config.yaml
experts_per_token: 6
d_expert: 48
moe_layers: [1, 2, 3, 4, 5, 6, 7, 8, 9, 10, 11]
router_score: "softmax"
init_std_router: 0.0169
norm: "layernorm"
optimizer: "adam_hyperball"
steps: 8427
Below are experts of layer 3 (counted from 0) of a mixture-of-experts language model. Rows are named router (the router's row for the expert), gate (a neuron's input weights, with its number), up (a neuron's input weights, with its number) and show model dimensions 0-79. Each number is 500 + 25 x the weight over its row's rms, rounded and kept within 0 to 999. Numbers have three digits each.
Before each expert's rows: "comes after" lists some tokens at least twice as common just before its tokens as in all text. This comes from a sample of Wikipedia text that the model never trained on. Tokens count by the router's weight.

# expert 52
comes after: " a", " \"", " was", " is", " the", " as"
router:500506492515520505537487526509503472494456489499521522514512520478474456456468506487539476549536535531479534517525476524515501455538486462495488548527470480535538523518468506538532521550483425485516489505490507482476511458490473463486544490
gate0:482501491491494514543522492467551497488492500477497507479490472529483523525500499484513521502548504460467513510488474540481511452519553514498518540503528485507497505498470467493512491538555481474493487489490524532520447493489481464497516526
up0:511508474521496501527521495509486512476536524495495452468474520465498473468524507450461524491541531485501463479504518461492521504514454452502495490515455504539497466553499501492513512491511484523492522554485498515476501494483537492481477516
gate1:488514494481534515460480478491464508546526525475463535460523523512541517481528527517517504509501548535521551525495500520472465472494521512535480496480514506481542509566505510506500498535494486494530522490473509475488528489503492527535470503
up1:477457525532501455533521524483526504474447464509527523540456501513509467505487480528533532487486506446504458479480476519514447481508478454470506510493528456533492502507477518513543497492521516475490493539485486504485485485499502510473498451
gate2:508461448531471492491505555478502459488500527506479499505460511489535475534472471481468488517533468500456538518537518504508472504544468490466495514528466511482536486486465491501554511515485481528512513497510485531534509495507536482478538470
up2:465543539526495476496465485539472463501501472492522522495548501502496516537556457510482540484484499502548474518519496519540489512478487491470502485504475509510528482524512487524490538486552488466515481477530498477527511522467442495520487530
gate3:464514503508475494491475461549546477514473526514474523529509472493480496473507526524558488539540499498513522526502480519512520496543494499517517494575504473489529519468492498500552489511525473486503478507480455517532505499543456476504511477
up3:469486484475455464495540491498535527504478528507462525517512480473484469478537488513573481505521507468510523514497496518517504537510498502480535458503498482499475505455502477499504479516507518523497524516473490559559487525533476487504523495
gate4:490478503480552529487479518471499515503511462494493497493513506460517491476497497494468484509490489535461569492472439490519510474498492537486530537499515517519575514503457502520491502467483462453490500468459503543504522457471487519513467500
up4:495485484512434483531517522507449492490492551508505510495500511535505510480463482523550468484498504485480495541515533503532478500471518491500464483463547513491488448522552484480507543520487537505503479517528505469525511555471493509463493498

# expert 42
comes after: " ", " |", " |\n", "|", "–", ")"
router:493500508532525548514478508493479491472490483545525535499496518492485512481477523477506484528489516516476535541499473525552492463501479500479481506512462467544525510520481516533495533531490490486531478474484524494504498493456488469464511487
gate0:523498491511513538474512483489493515499537491514503520497500485490514501469508484461486540497509479530471466542516482466503525520498483533427522454504480485503532557465501512520517464465528480484561543483472511518498490490500487498494510459
up0:501495523511509545513485482491499510485494534518510483496570485462523490539528537483545498473522512490468524521518498533497501486494485513514448494524540509559517481509494495495515505496504491486489468491472487483492512471509505478444493540
gate1:514497524506501517504546498475506486482503529506471477494489534542481494461450508434472526518494541457522522517480491485504487530490473495462528484503500479521504532551492487537494541542517467465525523484474497503527470487501486480462495540
up1:513517548522580497519491532478490496519517490491494499462509518486498499559443529428510515473513526468476514519489503489490531470464507513460517515493495460530497542461516455527502495502473471485518502479475501516522475528536473502536465515
gate2:513484492484512496492529468492460496494512499503486527534481486486476491462497451506454528504503482539508463518498504475475524526519514528512516473494486502492479497510491505531517468494519481522498535485476500485487500500465534502470493495
up2:500522542481484472488584471492493544482503495452482535524458507457490511495484475520512486531513482509525456508480532496500539537525484486496513503481522489490497485524513490465541501528527466511448518499475514472501516541506535515457517483
gate3:456480501495513549458494510482491525484518487515534489489476537495477559468536472487476489478544468523502558523505489536518519475566485473517518481510518495498541513524481491509488529537465495486474509492489518475505548486455500509480513479
up3:503465489517534515449469510472467525508527491530514518457501503507489504479533501520488505468475459505526572503469462538530523499536497478511542474510512495468493461493484502508462528494527540516483537483531499512477502499464495504508485491
gate4:467491503490493522490469467491537453519491475492470494514498485493531521528504507516483506522480502547473497547532440471549534526502499549514436484490485510514511492501496518524532491504542522492500490504467528458498529521467459427474506519
up4:484512479526493496529466552487486542527490533471522497525503548493513490458460508481525493531530514516494503476510544538482498459513439481468477536516526495502503542535503490540521521520447463484494506488510492505502527478542502542464497460

# expert 5
comes after: " |", " ", "0", " |\n", ";", "1"
router:480527498533527547534504518505468462515494451506532530506495523485502468492501522474545482511520513500470525500528461499544502475547464503498464508542475505546517543509474531518495533524475482463500481485474545469484544482482476440459520477
gate0:492469473524536485504506524499477511501505506517522497528490478494493511548532473478510463507483477511510542487496516523502497506524483476503457501515482500535506529479505526515497499535481471490495533455494472479497535511504502468464502515
up0:525492494467515435497506541488493495517498532486480499486487472455518532521528470467479493510487499489507486483479497532478485500491469478528500475432481530508475534489523518480474479520490536535488539465518494471499533527528502535472538541
gate1:512495482526515480481489512551531529504455461500488507524466517452507484455484481460518509508557483505468517549527493515536506482468531494456503513520475497502513493547472446519540493486491483488502528518462479444554456505516489530508506483
up1:526493502474450499482494450492524522530484459475490479511501511457468537513514536509541525486514493472503516515520463506532506520477555534476526511487482493516526495497467486512519530510479508495553524504460518477473495497480499551525520454
gate2:480475475533508500525506515485432529482487486523519534500495498465498555495513540525500509498469531503462498493489507434494473510533457530466491512512455462539469518476493543526483519516508515514496501494514548531476508479518496462535517515
up2:546473467469511542484507476463501479521505513522536496487523550478513524479504486505531489470505517488500528499515491508484474512487501522490522501472507489490449493463578470482477497478484504508512544499520509494503446525497515537486487523
gate3:485464459527497519498507521497539517508444474538505525506521527530512492486493497564523495501448498489521485470509470515512524497539503500513495509488505531515520536526510493519488498501512518488476502520450487521457524484516508452520498493
up3:513515506510531475492502467499472494511499510482485455465522462495497509515518471460529488504512511507489481532464548496507469539503515521507549496472490504444487488487524515504503477472521540529529516489531497513491548476491502509543494482
gate4:521538471515491523471499482506484501530465472519484513455477513470541543499527522487509493491501508493449516492502509505540537509482516480519526483507440478545490485488480504483505489512497481510514493458449495433514480499540526442490466461
up4:443470516512522483538490526537477471464538516514487497565499491552458435501453460500471493504516513509519477477498516504463468483531467488472473532508512494480540481505490499523495508518494480485461493518525498549494556459450510517476507501